Below are experts of layer 2 (counted from 0) of a mixture-of-experts language model. Rows are named router (the router's row for the expert) and show model dimensions 192-255. Each number is 500 + 25 x the weight over its row's rms, rounded and kept within 0 to 999. Numbers have three digits each.
After each expert's rows: a language model's description of what the expert responds to. This comes from a sample of Wikipedia text that the model never trained on.

# expert 41
router:504529502482496530466515500429492510553517478561503507520484480483479497529478512520533485488473495446483527464524491446518497506538475470501474526483489463452478481482497473481483495525511477
It responds to: The word the, and sometimes they, it or his, right after prepositions like of, in, to; also trailing year digits in dates.

# expert 47
router:535508516528486494538468455524521476474518524496498532532486516459476469455474465514498542474489497540537488479475471500473509538531493501490492521492502516456500462500486512509490479511555488
It responds to: Hyphens starting bulleted list lines, colons after infobox field labels, and en dashes between place names or years, such as 1970–1990.

# expert 43
router:482469505495576511493520460526516506512557526501485527492494500538500478487532504486526478472483466504524497505484448555529471462509494504488479532483511486477519483498485544521520509538500497
It responds to: Values and pieces in infobox fields: taxon names after Phylum or Genus, coordinate symbols like ′ and °, Born and Died labels.

# expert 46
router:514507517489533498481509465470545466497502486539445493495535530518505508523479512549472506509508497509529497521478466511495494513486534559510517473518494573468463471474512493493499532513493483
It responds to: Middle syllables of South Asian, Turkish, Arabic and Slavic names, such as Muk-her-jee, Y-ush-chenko, Qar-aba-ğ.

# expert 18
router:519501417481476533516495490516544521548498479415560492482519503545516504487468528530508497513503499523501497499523476521438495534468488489476504519478500522499514510509493526538503520520476461
It responds to: Common nouns for materials and things, mostly in listed-building descriptions and census text, such as roof, brick, windows, households, water, %.

# expert 28
router:481495489484476568491492525516495471522519489456514514478518495466517471546537495501500484553493540539470497511494555534532489509519555543507523506516492502480514492496458505545511518519503510
It responds to: Team-sports words like team, season, games, football, coach, kickoffs, and numbers inside sports results tables or standings.

# expert 15
router:490486499510509464532526496494463532499538523567532498486500513481545506514464503497543485467570517541523468484524523540525481512482479506535501471477533519476541475500481467514512509468501509
It responds to: First names starting a person's name in credits and cast lists, such as Kenneth, Elizabeth, John; also proper-name words like Queensland, Turkey.

# expert 3
router:483454522452482486472496514539488493495487498515512456510482511517481561563522517477492492500524545481509509483499476454512483508504516483517521508506523499489486467512512469513455467480529505
It responds to: Pipe characters between table cells in sports, election and chart tables, plus semicolons separating list items, such as Pos. | # | Driver.

# expert 35
router:490525544486545484479507495493539492517489518519537531511499506496495484549498536469518479505479531499507509466514478478530543479524516492467499522474527485481492514497486504499513474465481517
It responds to: First tokens of lines and infobox field labels such as Address, Scientific classification, Personal, list dashes and section markers.

# expert 24
router:467492499445486530483515532448534535539565502523534556505477474471490493465480506486494521489506488475496518485464473507447479508485472475504516481520489483528497510473502480473489473484530565
It responds to: The word as and forms of be such as was, were, are, been, became, mostly mid-sentence after nouns, verbs or such.

# expert 40
router:493485492476543486526517512529486521496512474516519502487539498469506482553495518518487525489503488466518504565508553518501529513482541496470475489496441513513488514503553507510507499543545509
It responds to: Two-digit pieces inside numbers and years, such as 1,'53'8, 19'73', 20'07', and day numbers in dates and addresses.

# expert 22
router:559524518496525511526514525498514545466520494470488492512495516458513502487502489494443519509493480491532473535487480515459509492494438493505490497501507456473548489526507529482508491503479521
It responds to: Word starts and pieces in science and math text, such as sub-group, unit, h-inged, int-estine, LaTeX symbols.

# expert 7
router:495511509482498501517484547488523510473459509499486512510490487485518520502499520512488540491483485492512510484532511516531487478491489531448491501527522482515531536493521491444486477476466508
It responds to: Commas after names, places and clauses, as in "Dobruja, Wallachia" or "Arcade, Amiga"; also word-initial letter pieces like g in grief.

# expert 44
router:524475527547552468535498468507469496481455464533516533484497495547509535490511479509515494499443445530473530489475501477500474520476516497475512503477528477497490515494470480477504507520476461
It responds to: Prepositions like in, by, on, at, from, of, often starting sentences or after verbs such as based, appointed, released.

# expert 5
router:466504494473501455513511513473550464491487567529490485501462494537470533469522481526546485486494515487525465584509510515556517511514470506514512477506479440531444496528484500537520560522482519
It responds to: Middle and final word pieces of personal, place and taxon names, such as Bert-ie, Brad-en, Poly-akov, Am-ur.

# expert 17
router:536540488532523497507498504515506496473509451479483521487491499480501553516496504445500529474490491498490508491449514469460500490503453496489464500527424513510489479490474457500497543551537529
It responds to: Joining words such as and, with, or, but and is, plus closing parentheses and quotes, as in war with, Security and Governmental.

# expert 29
router:498508481484546504469551519482475481472519523529491435512503500474495478549490487538499521477509470489544505499512549525479481524462512487521526490515447522470482468460503509484501482532514538
It responds to: First two digits of years (19, 20, 18) in dates and ranges, plus line breaks and == that start headings or list items.

# expert 8
router:493483492514489447494477538475489468511508526576531559482475523499531476554531502507435502551492532534455522462503533510549477521490556492502506482504527465498550516447493501486522511506523519
It responds to: Single capital letters or short capitalised pieces beginning proper names in tables and lists, such as clubs, athletes, places: Litex, Liana, Tondela.

# expert 37
router:506490486534493547524480518521545438467534472488507512480552510481516483442547500490488477541488469484485487516485532548507502475484538489479487520493500500530486527472509508519496481518497516
It responds to: Field labels in infoboxes, census and election tables, such as Total votes, Postal code, Website, UTC, bullets and byte-order marks.

# expert 38
router:521507479520442492464478482511460513519506546503454518520468477509513506515508492472539495512473498483510492546516491462465514487491498495501479527526486493489471517545537516474518533487526496
It responds to: Verb suffixes completing words, such as -ing, -ed, -ated, -able, and clause connectors like after, if, because, when.

# expert 30
router:477534526493451516506477477535469538479511483440512477510503483531483531479474465478584454488484540481489482522528482452490469437518525447510485508488479539483528489525505504482497521437508496
It responds to: The word "for" and "over", plus final word pieces ending words, such as -er, -ers, -ic, -s, -or.

# expert 13
router:502521458521457535510476508526503502528465546476489487537505496494484463509510463493488475482517471515473511487501452490506502532507514489519529515499513516522495506484530487463498466501513492
It responds to: The preposition of after a head noun, as in emergence of, number of, Coach of the Year; also same, largest, von.

# expert 45
router:509516520480509483484476519483514469523483533493554521517490545503487516526482435503503516466518507475507525462496558463497556498520469492513487492512466491525552543497520490502478510536488486
It responds to: Articles a and an after is, as or with, starting descriptive phrases like is a 2003 pinball game; also has, his, numbers.

# expert 34
router:489520531455493501460493497482549482535465472523457485475477484470487482488492513481431488517493479526477518567523514535512512500516499558505509511506462442499476518481532510480506539471502510
It responds to: Lone capital or lowercase letters inside acronyms and non-English names, such as ŽNK, ČSK, FPÖ, and Thai script.

# expert 14
router:495474496490496455509495507459419481495486506515475514480464518509517514541499513513566522501478485490500525472489540458509493457503503505450530506494489508533513526515516503530500491479514492
It responds to: Past-tense verbs and particles in biographical and historical narrative, such as took up, played, won, served, held, plus their objects.

# expert 27
router:504525503538495492505513506480487464539517557552471498526517449488505527480498500468485516495494532457472531505480526477533496494483493478538490512500529501498488512500501512494466515515458537
It responds to: Pronouns, auxiliaries and adverbs in running prose biographies and plot summaries, such as was, that, he, also, then.

# expert 33
router:465504490502514543461459466487494518483536490516507503491483483498474507532504493518540480494470537461520526456521484458504488519543496466488511514499507472460465510507488467485485479546497509
It responds to: Last two digits of years or match minutes in football summaries, such as 09, 78; also scattered pronouns, articles and word endings.

# expert 26
router:481496522513503527463479436526484511447520507535503503535508535499572492472502540539520487521547514540483470480514470477507480518501472459476509501487536530549524468491488466528478478459497509
It responds to: The article "the"/"The" and words right after it, such as first, second, United, New, North, World.

# expert 9
router:557448515452490451552551532492480481461519481476527516491494532463501484481469480529533533497491501505495488505511497511452517499488492502456526484476544491522478501530464515467489482503478499
It responds to: Past participles and past-tense verbs after was, is, also or and, such as known, released, called, awarded, taught.

# expert 12
router:469539508509507463438483515516592461494512510481485487512531482524522501478547494498503480531480457459517484473519511468518511474534471506531505473489466455496489540493512499525494466506487467
It responds to: Final words of country, state and city names after United, New, North, South, such as States, York, Ireland, Carolina, plus -ism suffixes.

# expert 10
router:538493531507497503527510491485529451481476476469507519506464496483532469484467509510473520481514514514485508461524484506482478505515503515481464502533464517499495488511542477450476487448487475
It responds to: Single digit tokens in tables, statistics, dates and amounts, such as league-table columns, $6.9 million, October 3.

# expert 16
router:502514462517510501504528532483493544517471495502540488495501521482519496496541556544467514499479507509537502543487526543513494529453506516512491468500517490524560523524518511513508508477449511
It responds to: First capitalised pieces of split-up names or rare words, often foreign, such as Ch, Bolog, Lach, Fre, Alph, and CJK bytes.

# expert 4
router:516477507479477481444497477491455501505465483475482513507501495516482521537514461482484483488517521512508506480477495467474501536453562500531509490509548483487513522467451510518501517527503461
It responds to: Pipe characters opening table rows or cells, and en dashes or hyphens in number and year ranges like 1894–1907, 112–140 m.

# expert 36
router:493506520443505463512484495494500491499503504477522544480483494462485553548474470462543482494527473504549498471458453461519511490515501508467523519497479491504441462483493478512487521481530491
It responds to: Ordinal endings th, nd, rd after numbers, as in 20th century, 14th, plus year digits like 19, 97 and word-final th.

# expert 11
router:482498496531516504545526514506477527513497488483466467504499487490484490447485508523491472501581466534478498493515454476458514477529451483518447508511501484499511476485446502505495483462504520
It responds to: The infinitive marker to and verb-linked words such as not, can, would, be and against, as in "unable to afford".

# expert 39
router:497484471533500544474488491506519523470497491471546462539522535530533489509474498492458492472525534499481486482518464465502500519512495486507524488492485542536476489463527461508512505550458528
It responds to: Possessives and quantity words before nouns, such as 's, his, their, a few, two other, most.

# expert 31
router:482507516491506526445469501498482501518516474548494504480477504465461492512470499534529494504484492435519514453498493469510502506539483489518480518495502449507464493518527511487446491541523471
It responds to: Two-digit numbers such as ages in squad tables (aged 25), year halves like 68 in 1968, and results in tables.

# expert 6
router:478478461517543480510517473475520522517505537503498473505565499486476546459423493506470492525481468509468497528508484500512522512501502542520526507517512599543511462550485518529521505526470522
It responds to: Month names in birth dates and tables, such as born 8 February; also second pieces of foreign names after a capital letter.

# expert 21
router:540509450492485533491498524441527440494458481517503453504498512485471505447483464499519522476576512451488516500474494501505529496498470466541496484501477498490501518481470517478505481497516450
It responds to: Opening parentheses after a title or name, opening quotes, and paragraph or heading-end breaks before == section headings.

# expert 19
router:515507504530478515485479510418493534490515489545541479479486497490498479532527484488514487461485505461506525451505521512500517487541505481492511518484519468477515506506526482475506490531497499
It responds to: Three-letter country codes such as USA, ITA, ARG, NED beside athlete names in sports tables, plus pipes and commas in such tables.

# expert 23
router:480464521522430534488504544507434528500437506492460490491577484538503484490554504469444532495474540504521514481474548529472474523497519466499458478512499496510462529490494495491504489498475454
It responds to: Single digits within numbers, years, page ranges and table figures, plus units and percent signs such as %, km, million.

# expert 32
router:490525524477457457501506517494537542520524495547521498490446521544478521479518501524521496531519529439490505483475498531505525459519501503460456519487477465478526483547512511511498446491421487
It responds to: Lone space tokens before numbers in tables, scores and coordinates, like between 43.2994°N and 0.9836°E, or after commas in dates.

# expert 25
router:464473508525497528496482483478506414536481469531453496512486454503489532454471531488487475584531488489471505490493496501525488474549477489529497508481507480497503494495511496536489544500515468
It responds to: Pipes, semicolons and slashes separating cells in sports statistics tables and career listings, like Team / Apps / (Gls), mostly after numbers.

# expert 1
router:543508504503472505513518518547484552483473482513538485495457452473506473507491488506483562495545504485500493475484529522487518530502494502514521475479524481535474463519480487474549471505532478
It responds to: Common nouns ending a noun phrase after the, a or his and before of or a comma, like film, album, company, genre.

# expert 20
router:483519502496493535493476500480489515508509458555534520492481488494473488528494500531537485494479493434508524458488515445505501514541469470472500541484508459479490503483497524483466468497515468
It responds to: Last two digits of years after 19 or 20, like 19'18', 20'13', plus scattered nouns, place names and table pipes.

# expert 2
router:508529500498505525520471481504524541520464525492500483472472498499471461508545515523581517455520495500510486499483508522542476524476504481549500487493482515454509486457511499474483454482529473
It responds to: Capitalized nouns naming institutions and places, usually after "the", such as University, County, River, Street, Church; sometimes plain common nouns.